config.yaml
n_layer: 17
d_model: 320
n_experts: 32
experts_per_token: 2
d_expert: 256
d_shared_expert: 256
activation: "squared_relu"
moe_layers: [1, 3, 5, 7, 9, 11, 13, 15]
router_score: "sigmoid"
normalize_top_k: true
routed_scale: 1.5
balance_loss: 0.00036
balance_bias: true
router_noise: 0.05
init_std_router: 0.0067
lr_router: 0.00112
vocab_size: 9089
norm: "rmsnorm"
norm_eps: 1e-06
tie_embeddings: false
optimizer: "muon_variant"
lr: 0.0136
beta1: 0.93
batch_tokens: 65536
seq_len: 256
train_tokens: 286100000
steps: 4366
dataset: "wikipedia_en"
Below are experts of layer 9 (counted from 0) of a mixture-of-experts language model. Rows are named router (the router's row for the expert), up (a neuron's input weights, with its number), down (a neuron's output weights, with its number) and show model dimensions 80-159. Each number is 128 + 32 x the weight over its row's rms, rounded and kept within 0 to 255.
After each expert's rows: a language model's description of what the expert responds to; "comes after" lists some tokens at least twice as common just before its tokens as in all text. This comes from a sample of Wikipedia text that the model never trained on. Tokens count by the router's weight.

# expert 12
router [138 100 193  61 129 137 135 139 122  60 159 149 156  88 114 127 104  91 157 113 130  86 185  80 102 108 175 110 142  49  82 123 146  98  99 144  87 166 158 130 112 103 111  92 108 133  81  93 162 107 144 115 124 206 134 115 164  90 103  78 145 129 131 154 104 106 112 121 117 107 176 133 163  77 189 117 186  86 121 137]
up0 [132 160 110  70 137 103 111 100 104 165 103  43 104  82 127 143 144 114  95 172 161 122  96 219 118 108 125 148 106 184 125  98 158 115 167 160 168 134 145 170 144  85 175 117 111 162 159 176  99 157 114 165  66  71  71 141  93 152 129 109 150 164 117 144 117  92 114 204 141 153  92  59  89  98 184 112 114 172 135 123]
down0 [107 182 111 138 156 116 122 117 107 144 109  94 149 128 137 128 166 147 155 142 158 209 117 127 128 126  67 107 158 150 175 131 121 176 123 174 113 117  97 158 104  58 187 102  70  93 144 161 148 185 122  95  92  74 128  95 113 134  74 183 124 147  90 123 188 156 171 114 139  91 105  52 132 143 124  95 167 174 134  69]
up1 [134 151 164  94 180  93 126 105 185 100  77 156 119 147 106 109 146  86  88 114 129 104 134 102  89 136 145 107 124  63  53 118 127 119 140 152 117  60 168 152 128 123 162 116 146 127 178  72 145 153 114 130  96 129  92 117  84 110 172  99 156 107 151 169 107 101 155  99 155  98 173 129 143 156 168 166 156 111 170 169]
down1 [190 103 131 103  94 134 156 170 158 100 150  88 113 128 121 105 124 103  99  88  37  95 127 127 177 141  74  90 153 132 174 131 152 139 135  86 158 134 144 112 129 112 108  96 142 119  80 150 149  90 156  93 137 108  97 150 183 158 146 110 135 130 168  93 121 135 107 132 175 183 116  89 158  89 150 143 115 116 103  93]
up2 [159 100  92  80  92 118  79 154 114 151 130 122  78  99 127 125 174 136 100 134 113 133 111 131 141 149 158 180 123 183 121 111 172 148  83 109 139 110 113 117 126 108 193 168  69  79 143 117 114 166 133 136 129  92  84 127 140 147 170 125 119 108  80 145 113 137 168 113 138 146 100 131 112 121 122  65 121 148  87 165]
down2 [134 137 156  81 169 124 169 108 154 168 100 157 125 109 130  92  96 152 131 135 182 119 122 137 138 137 133 107 108  60  80 104 146  91 151 114 127 118 115  80 135  91  94 110 107 123 188 187 135 118  99 112 192 129 145 111 157 130 138  96 214 151 125 119 114 137 129 133  50 133 165 147 107 139  83 107 170 179 114 153]
Bare spaces before numbers after table pipes or coordinates, and en dashes inside scores such as 1–0 and 3–3.
comes after: " |", "|", ";", ":", " in", " October"

# expert 10
router [100 146 147 139  90 145 116  66 134 136  84 133 148 104 122  96  97 171 168  78 139 145 141 136 149 148 160  98 159  94 166 164 117  68 109 189 151 104 110 120 118 141 115 149  97 130 123 165 185 118 105 113 121 123  65 132  46 144 134 135  40  98 132 153 103  45 127 107  71  50 137 153 189 143 106 139 134 126 112 132]
up0 [144 103  92 143 151  70 126  55  74 179 136  99  91 145 159 117 153 130 162 156 143 122  84 114 190 105  82 145 186 133 137 138 117 106 190 116 114 104 130  77  90 112 108 118 124 108 154 154 150 140  85 118 136 123 136 105  91  89 159 190 126 108 120 178 160  99 101 215  72 104  91 115 142 122 114 170 146 168 179 183]
down0 [ 72 168 116 137 131 104 122  91 153 108 132 126 135 110 127 133 116 149 133  85 160 135  84 101 116 162  91 133 119 135  95 106 119  77 114 141 117 144  99 143 141 149 151 167 164 107 132  93 114 160  94 106  68 149 102 135  99  82 132  83 131 133 105 176 187 166 133 168 135  92 124 154 114 121 142  82  57 108 112 152]
up1 [ 91 164 147 145 148  74 122 113  69 149 151 160 145 138 127 178 127  74 138 176  71 184 116 157  98 170 129 100 168  81 141 100 159  95 142 132  80 107 114 146 144 122 136 125 166 150 152 180 130  94 117 105 143 116 152 196 121 155 147 106 120  86  53 102 175 130 195 163 153 117 124 124 143 157 127 150 177  64 101 137]
down1 [185 128 169 158 151 130 105 134 156 149 189 151 124  67 123 136 100 202  96 127 158 163 105 101 138 105 124 153 187 127 129 195 165  79 132  92 137 140 111 153 126 155 128  64 108 132  97 203 211  98 105 144 109 208 128  85 104 125 159 128 200 143 126 103 135 107 181 145 174 109 101 127 128 168 148 120 139 111 127 133]
up2 [ 84 137  91 171 103 153 152 106 114  88 139 177 156 160  96 119  92  47 128 123 108 117 138 138 105 136 173 101  77 129 159 113 138 139  66 187 138  88 178 204  83 175 130  78 160 146 134 166 131 102  88 126 154 120 147 121 139 174 170 156 130 126  80 156 134 100 150 169  51  91 137 137 132 136 162  81 108 112 163 155]
down2 [ 24 155  77 103 116 170 114  48 128 166 127 125 128  93 187  99 108 121 146  73 185 101 133 172  97 123 123 148 121 100  99 160 116 116 136  94 114 132 126 177 127 143 109 108 152 176 171 142  80  91 133 133 127 125 164 121 108 142 111 179 144 141 118 131 128 117 145 119 130  86 148  96 151 188 142 129  88 124  99 131]
Final digits of years and label words in infoboxes or stat lists, like Producer:, Score:, km, points, First downs.
comes after: "201", "200", "-", "202", "199", "198"

# expert 25
router [154  79 153 157  86 120 118 142 112  95 148 127  61  85  83 104 115  85 105 140 109 173 160 120 108  94 133 158 177 117  96 161 135 113 100 170 131 177 207 176 121 116 200 129  78 109  91 127 175  83 116 212 114 149  90  79 147 106 123 126  38 179 119 157 118 135 135 115 132 116 157  96 146  98 110 123 157 114 133 111]
up0 [ 85 166 138 149  73  94  78 180  87 125  83 172 102 123 124 145  96 181 129 108 156  46 104 102 130 135 114 109 206 133 144 127  60  99 122  97 134 109 181 126 140 120 162 128  96 164 160 217 152 103 152 141 148 169 161 115 101  75  72 155  98 114 131 176 116 121 135 206 110 156 149 161 142 136 106 126 104 142  95  86]
down0 [118 155 179 137 107 178 114 112 115  70 108 175 132 122 177 142 161 139 131 117  46 105 177 132 112 162 164  67 185 139 154 127 126 143 140 103 113  91  99 118 156 134 157 110 170 140 143 173 111 149 117 120 122 115 117 121 182 168 189 207 119 127  87 191 120 136 107 117  96  98  90 107 128 166 115 104 132 150 109 128]
up1 [128 132 145  80 127  77 128 124 133 162 112 155 212 119 119 168 184 113 191 146 112 191 138 100 158 159 156  97 186 143 116  98 143 135  72 148 118 154 153 158 158 175 125 106  92 121 135 104 152 136 102 129 117 206 221 149 164 179 176 141 131  49 106 133 137 186 139 121 189 121 136 118  75 124 139 129 190 114 156 141]
down1 [151  94 183 132 121 126 129 125 123 145  85 134 126 136  82  72 152 116  52 148 123 106 185 119  90 149 101  86 116 124 103 110 152 127 174 111 135  84  98 132 116 148 112 145 146 119 153 171 156 101 116  74 173 113  94 136 157 102 113 120 116 122 127 115 101 150 131 155  87  92 107 141 114 115 110  75 133 133 182 114]
up2 [159 225  93 170 137 155 106  97 156 152 181 171 140 112 153  83 113 111 135 110 178 150 175 158 115 160 124 153 150 147 121 123 125 148 108  83  62 120 132 128 111 127 112 108 148 112 116 129 111 144 142 127 169 143 131  96 133 117 121  80 141 100  95  96 131 143 146 147 103 118 121 111  72 101 179 179 128 100 131 142]
down2 [104 134 131  69 136  89  97 152 111 173 105 147  92 140 177 127 121 109 132 135 138 115 133 113 177  94 144 128 150 137 183 128 193 133 128 159 124 155 167 149 113 136 163 161 110  96  88 168 121 113 118 114 125 103 131 106 187 167 148 105  98 167 113 105 128  74 119 133 155 111 124 117 113 140 123 142 117  70 118 102]
First pieces of place, team and proper names, often starting a table cell, such as Los, Slov, Seg(unda), Hold(en).
comes after: " |", "-", " the", " K", " P", ":"

# expert 27
router [150  83 129 115 131 128 103 120 151  67 117 180  93 116  99 101  89 108 191 174 122  89 143 125  95 110 139 179 105 123 148 186 101 164 112 149 141 118  73 144 176 143 201 131 154 136  87 143  99 112  86 127 100 163 107 117  67 133 145 110 116  84 129 143 116  97 159 132 151 105 116 125 105 134 127 175 144 128  75 121]
up0 [165  79 159 101 143 115 123 133 130  56 151 127  72 152 116 130 121 150 175 166 170 138 125  71  98 169 115 136 143 133 133 143 111 119 236 155 111  99 149  75 141 135 133 118  72 157  98 106 146  87  97 157 109  59 124 146 129 127 148 105 175 158 127 138 132 124  74 137 116 145  71 119 145  91 121  86  38 121 134 134]
down0 [142 137 133 161 134 104  80 169  58  93 123 141  74 150 153 166 147 155 187 137 158 130 170 143 115 106  87 108 141 140 149 129  88 167 118 112 130 104 161 102 167 188 154 107 162 143 109 116 104  94 146  57 133 133 139 111 113 158 129 112 107 160 114 164 114 135 179  98  99 142 120 114 148 157 177 150  94 172 136 100]
up1 [112  92 163 150 174 130 141 185 155  98  69 198 113 188 190 139 129 132 128  72 116  53 148 137  67  86  88 128 121 122 109 106 132 113 125 157  87 159 156 160 155 101 102 171 152  91 110 140  79 166 107 143 111 175  70 159 147  51 116 141 105 133 108 110  93 117 127 105 123 141 156 186  60 150 165 113 104 134 155 149]
down1 [158  95 120 128  81 157 109 123  80 117 190 103 160  94  43 185 120 125 135 160 170  92 149 101 154 130 118 111 161 112 187  74 107 132  89 105 154 119 125 156 133 133 165 110 112 106 119 173 126 106 158 151 170 102 169 169 134 136 178 136  60 128 152  86 146 129 146 151  64 119 113 101  85 110  66 120 134 152 120 153]
up2 [120 128 155 168 108  98 161 132 148 114  93 130 113 116  68 110 116 133 213  74 127 140 136 158 111 111 133 163 123 153 164 143 105 125 126 175  98 124 117 139 140 180 103  85 107 113 174 141 118 163 116 127  91  96 155 118 106 114 139 125 186 148 127  92 127 161 165 139 174 178 134  66 107 169 127 149 106 182 129 140]
down2 [168  97 184 132 111 154  92 148 139 152 108 136 124 106 195  81  66 175 113  98 108  77 125 108 121 102 104 152 140 145  35 101 123 126 104 127 173  67 177 154 144 138 151 111 171  64 136 135 183 114 151 129 110  93 130 170 120 141 153 105 121 106 192 148 125  82 115 106 142 160 144 141 153 162  78  94  96  86 103 133]
Articles, possessives and conjunctions after prepositions or commas, such as the, and, his, their, The at sentence start.
comes after: " of", " in", ",", " to", " for", " at"

# expert 19
router [186  70 157  92 134 140 119 160 128 119 119 120 147 101 110 170 120 149 123 112  92 105 100 104 116  94 164 145 164 139 142  95 136  98 131 190 167 190 162 166  83 163 183 208 116 118 147 107 189 138 114  91 143 147 129  91 147 172 106  95 135 138 115 179 112 146  94 150 139 129  36 108 197  99  81 164 121  56 126 160]
up0 [157  96 122 134 123 153 125 132 106 114  78 152 148 160 152 182  87 102 122 136  92 106 161 166 162  82 145 160 131 152  93 190 113 169 127 124 141 134 138 151 129 165 159 144 138 149 103  49 115  86 119  49 145 114 163 126 100  84  97 171 107 124 123 191  83  80 138 106 160 182  97 112 134 100 116 167 132 151 150  86]
down0 [154 111 135  94 118  81 167 122 100 118  85 175 155 122 126  74  84 113 119 156  96 150 143 137 114 138 134  77 193 178 117 152 109 220 138 126 120 174  78 137 168 130  90 125 170 148 106 158  83 140 101 148 143 132  93 176  88 109 121 160  72 116 109  57 168 166 157  78  86  76 110 107 145 146  89 158 148 129 152 186]
up1 [181 118 135 178 160 104 116 166 105 142 100 101 123 121 182  98 178 136 142 140 141 124  90 107 104 105 119 159  95 138 145  89 172 127 110 156 108 119 129 122 172 130  70 131 139 136 111  43 117 139  86 148  65 125 112  85 110 144 169 160 119  87 113  93 137 105 148 116 133  94  78 135  99  78  80 124 129 139 132 110]
down1 [172 126 115 148 126  93 164 141 166  98 118 160 122 160 135 121 139 142 102 142 129 169 168  55 147  75 156  48 178 163 136 109 121  59 125 171 115  83 129 106 191 130 141 127 184 201 118  85 155  93 147 142 134  90 108 141 125 125 124 122  92 110 129 139 145 174  50 152 120 167 107 195 100  80 187  99  96  83 139 169]
up2 [127 144 124 109 160 127 135 125 122 125 170 133 117 177 153  94 119 160 106 158 138 126 136 119 129 176 135 115  68 167 157 121 126 175 179  87 204 131  94 106 139 101  56  83 108  96 128 104 128  53 127 150 120 106 135 121 155 120 100 160 106  96 156 100 115 158 180 122  94 146 124 110 111 108  99 106 194 210 176 153]
down2 [216  98 126 114 147 140 130 159 142 148 147 132 127 110  93 119  93 116 128  98 148 119 105 136 138  94 137 104 172 172 153  86  33  76 154 174 136  87 118 166 110 130 157 123 130 150 149  86 130 184 137 144 167 101 149 103 116 174 109 142 190 143 148 178 152 127 153 117 149 185 116 143  69 122 171  94  26 141 143 143]
Articles and counting words opening a noun phrase, like a, an, first, two, several, another, third, either.
comes after: " ", " is", " a", " as", " the", " with"

# expert 22
router [126 113 164 127 103 143 115 131  74  71 105 138 105  81 146 104  48 138 123 124 147 157 146 138 136 101 147 206 150 127 151 140 168 191  95 123 109 137 141 130 148 176 188 170 128  99 122  83 125 123  98  76 130 155  86  93 160 106 104 112 133 173 145 150 133 128 149  90 166  50  91 150 178 158 120 166 177 102 123 129]
up0 [119 136 119 151 136 118 119 147 140 141 108 129 202 107 149 128 147 221  56  67 119  45 167  80 121 190 126 138 124 145  98 121 119 121  97 104 157  75  95 109 135 154 132 144 120 129 161 148  79 125 165  71 100  81 129 119 175 127 155 143 151 190 143 147  74  94 155 117 169 121 132 100 149  89 168 138 116 104 143 134]
down0 [115 149  83 136 155 175 142 172  90 185 159 117 121 130 117 110 136  75 114 112 161 173 116 147 155 106 120 125 135 180 163 185 116 148 111  68 125  99 118 116 162  90 198 153 156 148 106 163 102 124 155  88 142 164 104 153 104 132 164 136 115 142 123  76  98 119 149 110  91 141 187 145  96 123 128 179 106 110 138 105]
up1 [147 129  87 123 110 114 109 131  88 130 135 109 168 110 152 101 100 129 133 150  69 153 139 135 162 113 108 182 112 127 139 114  67 155 161 137 105 132 121  93 116 135 121 227 113  90 152 103 109  96 132  95 102  64 156 123  96 130 140 106 131  78 155 173 137 100 154 100 164 160  85 121 146 139 166 120 155 156  73 158]
down1 [120 151 110  71 134 117 157 105 150  98 122 117 234 161 110 106  83 138 150 129 118 135 174 113 104 162  80 107 172 145 159 168  99 194 108  98 105 122  95 137 162 159  90 119 162 149 161 128 162 148 129 120  86  89 135  92 113 136  95 110 163 132 196 134  99 201 150  73 130  53  93  92 165 101 193  75 173  74 112  72]
up2 [141 140 147 119  98 106 160 179 171 142 110  80 107 114  75  77 127 181 211 131 141 135 147 136  96 112  80 136 148 103 142 141 141  60 113 150 160 174 157 179 135  88  91 128 134 142 134 124 160  76  94  88  80 138 119 117 111 124 146  80 140 135 106 159 140 107 141  97  62 127 156 167 165  82 126 203 117 148 172 106]
down2 [ 99 137 105 192 146 125 115 137 115  73 113  94 143 110 122 143 117  84 110  86 107 179 159 160 134 129  74  68 198 115 173 123  94 181 125 164 157  81 131  85  67 126 101 142 145 122 128 178 141 176 174 117 147 161 122 177  91 172 149  98 147 138  98 147 220 100 102 119  46 123 161 130 148 190 118  59 134  90 109 173]
Pipe and semicolon separators in tables and month names in dates, such as | 49 |, December 14, November 8.
comes after: "0", "1", " |\n", "2", "3", "5"

# expert 23
router [138 162 151 143 118  97 130 106 106 118 121 106 100 133 143 152 165 148 135 139 115 110 200  68  80 138 122 114 131 109 127 140 111 122  95 114 131 115 128 139  61 123  89 108  90 145 124 130 191  87 106 121 143 143 116 102 134 147 104 102 123 152 193  93  51  35 143 111  80 105 148 121 142 101 107  92 146 118  70 133]
up0 [150 110  87 155  89  72 152 140 148 103 119 120  75 113 113 130 150 164 172  98 164 143 125 160 185 103 114 171  90  67 106 179 136 101  99 178 201 127 161 122 156 126 176 141  73 129 125 158 157 164  45 126 111 138  72  72 157 153 160 106 124 162 130  99 168 130 119 115  88 179 165 145 114  66  66 184 103 120  94 140]
down0 [131 172  71 188 125 151 112 122 154 106  90 103 147 134  61 157 118 134 103  81 138 101 155 177 155 181 101 218 106 158 112 128 129  75  67 111 155 150 124 147  82 137  71 188 124 161 153 129 110 155 155 141 156 170 144  62 114 122 125 145 103 164 123 154 125 141 148 153 100 104 161 135 101 107  96 135 163 141  71 107]
up1 [171  93  89 104 129 131 169 128 105 138 158 130 152 134 112 127 118 173 147 110 171 143  71 125  98  94 142 132 115 139 178  98 130 119 154 148 159 118 135 116 147 145 161  77 126 143 122 113 113 114 140 135 118 154 155 117 129 138 130 145 129 166 139 105 189 116 116 102 146 156 132 124 130 180  99 174 135 151 159 147]
down1 [118 101 166 134 162 191 108  80 116 159 140 150 122 117 162  83  69 109 210  89 128 112 135 112 160 154 172  94  97  82  95 186 185  64 106 102 125 144 108  67 131 113 151 115 145  69 158  91  69 122  92 100 154 121 168  95 111 144  95 129 133  80  95  52 112 130  96 108 108 128  95 132 136 158 114 148 150 170 202 123]
up2 [ 93 158 124 141 105 138 120  96 161 100 132 191 128 140 102 113 120 103  64 114 158 164 188  78 121 120  32 110 121 130 153 152 198 128 154  79 140  82 147  69 109 108  74 108 158 175 124  79 116 166 155 146  89 148 115 170 136 150 111 136 146 136 163 134 156  54  91 120 117  90 144 152  21 112 147 110 165 111 182 131]
down2 [144 152  41 124  99 102  97  87 146 117 116 131 110 146 132 123 113 142 112 133  91 158  59 114  84 194 176 139 186 117 197 132 165 155 173 225 156 151 179 110 173 139 156  80 134 129 171 184 218 127 158 144 169 117 106 126 122 106 139 128 174 142 116 106 112 160 115 133 106 100 138 148 152  61 158 165 113 129 162 145]
Pronouns and noun heads acting as sentence subjects before verbs, such as he, it, they, who, the building, the game.
comes after: " the", ".", " The", " his", " that", "The"

# expert 30
router [185 109  90  79 124  85 161 172 151  37 168 133  59 103 121 104 151  75 150  88 105 166 131  75 121 125 149 135 179  75 102 165  80 110  78 131 128  85 179 153 123 138 105 167 138 157  73 111 176 151 125 131 127 136 149 101  62  80 145  84 100 114 155 232  86 147  73 107 167 124  93  97 155 117 173 156 126  79  95 165]
up0 [145 175 121  82 107 114 116 132 157 158  96 125 163 162 122  87 163 106 194 155 139 105 135 128  99 106 148 162 146  89 195 156  79 122 104 102 142  81 184 133 130 117 153 142 156 106 139 161  79 138  94 119 114  77 131 161 198 113 118  63  90 143 136 164 157 121 133 159 121 230 105 102 121  84 107 121 214 176 107 111]
down0 [133 189  57 139 135 115 176 160 129 147 102 102 100 149  94 134 154  99 105 140 100 102 112  60 111 174 104 130 131 114  60 113 137  56  98 122 135 122 148 167 186  78 173  81 149 135 114 171 121  92 119 178 184 141 154 123 139  86 131 155 106 113 118  85 171 106 185 111  87 127 173  84 103  86 119 162  77 152  87  69]
up1 [187 146 105 115 111 107  99  78 113  62 129 100 149 101  78 119 230 140 147 152 113 109  94 141 111 164 153  81 177 137 101 118 146 121  92 124 116 122 133  81 133 112 120  91  82 134 103 138  94 177  57 152 146 105 100 108  96 141 167 127 112 109 111 116 150 155 115 134 100 117 111  80 161 137 142 132  80 135  56 105]
down1 [135 146 135 130 131 141 138 111 157  62  99 189 186 152 143 102 126 148 164 153 127 197  93 113 155 115  98 148  80 121 179 135 101  82 159  84 111 154 102 104  91 116 179 165 137 127 115 149  92  91 131 110 193 179 142 114 140 124 141 143 136 131 144 117 146 108 161  82 143 118 113  97 115 162 167 181 168 171 175 147]
up2 [148 139 116 137 100 134  96  65 147 150 176  90 111  53  72 129 133 121 122 147 124  58 117 150 163 126 113  86 156 152  77 191 195 120 115 112 137 142  90 151 127 116  94 129 182 129  59 165 109 166 142 168 123 113 152 119 114 105 128  78 112  92 109 157 111 117 155 119 131 104 131 151 129 147 165 112 111  95 129 135]
down2 [ 95 176 157 126 161  97 118 126  97  92 139 177 161 165 102 139  88  98 153 126 127  93 146  93 132 138 115  96  49 135 140  79 105  94  66 129 163 124 101 136 119  77 209 185  97 153 102 153 107  98 181 136 128 136 112  98 175 130 147 152 173 120 108 121  85  91  43 105 143 100 194 108 124  85 138 167 121 100 140 124]
First three digits of years such as 201, 198, 193, in dates, ranges and table cells, plus spaces before table numbers.
comes after: " ", " (", "–", "9", "8", "6"

# expert 2
router [122  99 221 128 100 105  96 149 140 107 108 143 123 103  67  41 132  77 161 130 113 152 121  94 116  92 115 149 117 122 173 139 143 139 137 124 144 167 208 140 100 115 170 148 156 139 104 115 159  80 107 171 110 155  68  88  70 133 134 110 103 178 136 161  62 106 103 135 128 123 106  95 175 116  99 146 180  71 136 144]
up0 [107 135 177  78  92 179 119  86 101 107 123  64 126 109 102 196  72 135  96 139 108 160 131  93 193 117 116 148 107 117  84 124  90 109 143 137 102 113 184 159 132 132 134  89  72 128 150  93 131 137 159 160  65  56 125 198 135 118 127 138 110 106 160 102 122 152 105 106  84 149 150 154 134 157 149 112 141 186 148 157]
down0 [ 89 130 150 107 138 165 107 142 167 151 139 157 119  96 144 167  67 120 118 178 180 168 141 139 145 109 151 123 144 127 148 132 121 126  94  92 159 129 124  68  84 124  98 134 110  64  63 122  84 100 148  90  77  82  42 173 178 128 106  98 127  47 131 206 174 128 103  66 107 167  79 194 131 140 133 115 127  52 102 108]
up1 [157  84 123 173 161  99 168 135 115 138 146 115 197 134 124 109 130 150  70 123 109 115  84 165 176  47 167 178 126 114 132 170  81 160  63 125 120 143 129 159 143 178 126 146 201 129 115 160 138 171 148  96  71 123  79 122 142 127 145 143 122 175 150 138 100 210 115  80 101 108 104 139 174  69 186  79 118 104  91 203]
down1 [146 142 155 132 158  85 127 108 165 116 157 143 137 155 137 148  93 180 123 105 121 139 109 176 139 187 108 102 151 125 147 147 118 139 141 177 169 110 143 163 140 119 141 124 148 181 105 104 113 148  96  60 126 169 117 100 102 120 100 117 150 140  90 142 184 121 109 112 163 149 153 156 127 130 159 146 150 110 152 156]
up2 [ 82 127 111 157 137 114  96 129  86 112 118 111 104  90 103 144 128 154 151 113 153 138  96 147  97 110 188 123  85 106 176 153 103 169 149  41 157  95  89 130 112 130 149 107 150 111 126 123 159 163 142 145 143  83 136  88 167 144 182 125 173  96 148 162 137 156 114 153 129 148 156 171 169 103 107  98 143 118 128 158]
down2 [107 126 169 146 115 187 163  52 170 114  67 128 173 122 160 126 169 178 126 128 112 141 117 118 118 135 134 154 155 137  97 106 102 128  98 151 160 134 149 139 104 160 109  72 180 153 172 133 161 122  92  92 112 101 168 126 140 144 109 150 133 175 128 200 138  92  77 168 119 144 144  84 129 116 141 133 180  56 104  71]
Adjectives before nouns after the or a, such as main, social, political, plus opening pieces of longer words like liter(acy), ax(es).
comes after: " the", " a", "'s", " The", " of", " his"

# expert 1
router [213 120 139 150 115 106  76 122  89 132 109 131 123  95 164  99 111 122 126  53 190 138 146 146  87 134 140  95 135 118 154 173 142 110 121 143 105 128 130 206 112 149 153 149 121  57 122 127 183  82 124  97 145 144 101 109 137 160 127  97 135 120 199 153 157 117 100 144 108  97 140 139 139  96 128 116 145  83 118 111]
up0 [149 145 117 101 107 106  17 189 125  95 102 132  85  96 170 104  87 167 138 132 157 127 192 145 108 162 173 180 140 119 129 116 118  85 109 135 133 106  99 115  59  85 140 144  83 118 160 160 132 145 118 125 150  90  95 153  41  70 113 163 147 106  83 154 122 129 141 137 114 158 155 168 144 151 100 141 145 133 124 100]
down0 [140 115 152 181  83 148 161 113 170  78 113 149 159 112 104 111 120 120 129  82 165 159 136 123 130 148  74  83  78 159  91 107 137 114 140 117 139  92  82 188  80  94 124 133 113 149 104 123 130 135 117  59 160  85 190 129 127 126  91 172 144 141 160 183  90 109 110  88  55 148 174  95 158 191 138 139 114 113 137 123]
up1 [125  41 131 146 113 171 132  89 161  94 128 116 126 201 134 132 154 158 125  95  61 124 105  74 148 107 137 110 105 108 187 136  94  76 148 162  92 126 117 123 105 135  75 117 136 159  93 110 110 153 104 143 165 156  91 146 115 105  92  87 112 102  89 124 136 157  90  74 122 133  77 114  68  54 128 100 101 144  95  37]
down1 [155 121 125 185 126 156 103 176 108 117 153 111 160  78  75  78 107 161  94  85 122 113 105 131 103 164 125 140  98 102 118 155 152 153 124  79 139 176 120 133 124  71 145  68 169 127 155 131 148 131  92 160 131  86 136 149  73 111 173 147 153  90 132 128 125  88 130 160 136 159 161 140 180  84 142 129 163 155  95 107]
up2 [194 131 134 162 191 128  96 159 157 130 141 156 198 131 156  85 119 129 108 117 109 145  78 118 125 133 115 143 183  60 134 137 157 147 124  93  62 159 128  92 101  62  97 105 108  84 132 114 136 126 167 114 136 157 156 165 163 141 102 188 138 110 126 114 140 126 152 119 106  85 137 100 107 113 101 105 137 201 142 152]
down2 [126 141 115 125  75  90 116  83 165 141 133 145 141 197 135 137 112  87  62 116  99 176 149  67 211 138  75 128 115 129 103  85 140  88 135 134 154 142 148 172 127 107 159 139 131 166 130 185  98 102  86 161 114 141 130 142 133 171 140 148 116 124 165 162 139 121 141 179 119 149 106  71 151 138 179 160 120 137 130  53]
Digit tokens inside table cells, scores and statistics between pipes or semicolons, such as 23"21, | 20 |, 49.
comes after: " ", ".", "–", " (", "°", " −"

# expert 11
router [140  58 167 128 149 125 183 119 123 125 103 195 150 177 143  96 127 113 107 147 125 138  93 109 100 138 130 178 147  60 131 129 131 173 112 178 153 153 146 214  95 117  94 161 127  99 112  87 118 137  88 131 129 188  93 106 129 150 160 120  94 135 115 159 174  85  74 117 136 127 155  85 154 128 135 151 142  93 118 131]
up0 [ 94 177 127 156  92 122 180 169 109 102 159 134 165 146 161 127 120 141 126 140 157 120 170 101 116 127 141 116 109 112  77  85 104 122 117 121 170 138 134 180 142 144 150 106 139 132 122  73 151 154 109 133  53 138 115  73 151 161 189  96 157 135 210 145 134  82 110  91 115 137 101 113 157 116 124  60  82 132 129 128]
down0 [ 95 106  82 153 138 145 156 137 106 194 157 181 142 134 145 107 135 173 110 126  91  60 112 117 111 181 134 122 142 141 113  65 167 176  86 178 183 127 127 148 131 153 127  81 110 115  88  92 155 176 108 177 165  72 136 128 137 125 168 120 106 137 140 129 129 158 102 164 101 127 139 118 136 123 142 131 161  96 129 171]
up1 [119 147 144  98 141 180 105 146  62 119  81 119 114 154 169 129 147  95 151 103 104 137  62 100 187 110 104 136 197 140  81 104 115 113 106 170 109 126 110 130  71 104 106 148  56 130 126 109 118 139  91 103  91 135 112  96 169 150 152  81  98 102 149 187 200 119 112 112  77 166 105 143 165 154 179 119 154  97 132 138]
down1 [ 66 129 132 151 123 134  88  96 129 140 171 169  88  87 165 138 180  78 113  98 131 186  99 165  98 107 143 130  55 164 155  87 119 140 115 170 131  63 138 175  73  87  99 121 114 158 124 151  52 182  96 138 139 132 124 106 132 100 152 117 176 140 138 131 162 177 151  84  84  88 106 199 116 151 134 129  90 132 143 115]
up2 [134 141 144 115 183 146  97 123 148 106 110  83 108 161 140 161  75 101  48 105  97 167 135 149 132 145 118 116  92 160 145 121 121 113 147 113 104 146 168 101  72 118 109  83 136 114 170 157 175 119 139 122  67 158 144 131  85 115 103 148 138 111 129 120 121 122 142 113 138  99 180  98 122  89 126 115 100 158 151 119]
down2 [120  64 110 108 121 147  95 133 140  83 110 156 161 147  97 140 125 145 143 130 142 115 105  90 149 114 125 122  73 135  44  78 107  56 105 100  78 122 183  92 143 152 116 112 137 137 182 117 136 132  96 108 117  83 140  69 172  86  98 147 164 144 174 141 141 128  74 105 119 135  92 103 105 115 142 107 177  77  81 169]
Opening pieces of verbs before -ed/-ing endings, like expl(ore), add(ing), walk(ed), plus See also, In, and table separator rows.
comes after: " and", " to", " was", ".", " (", " is"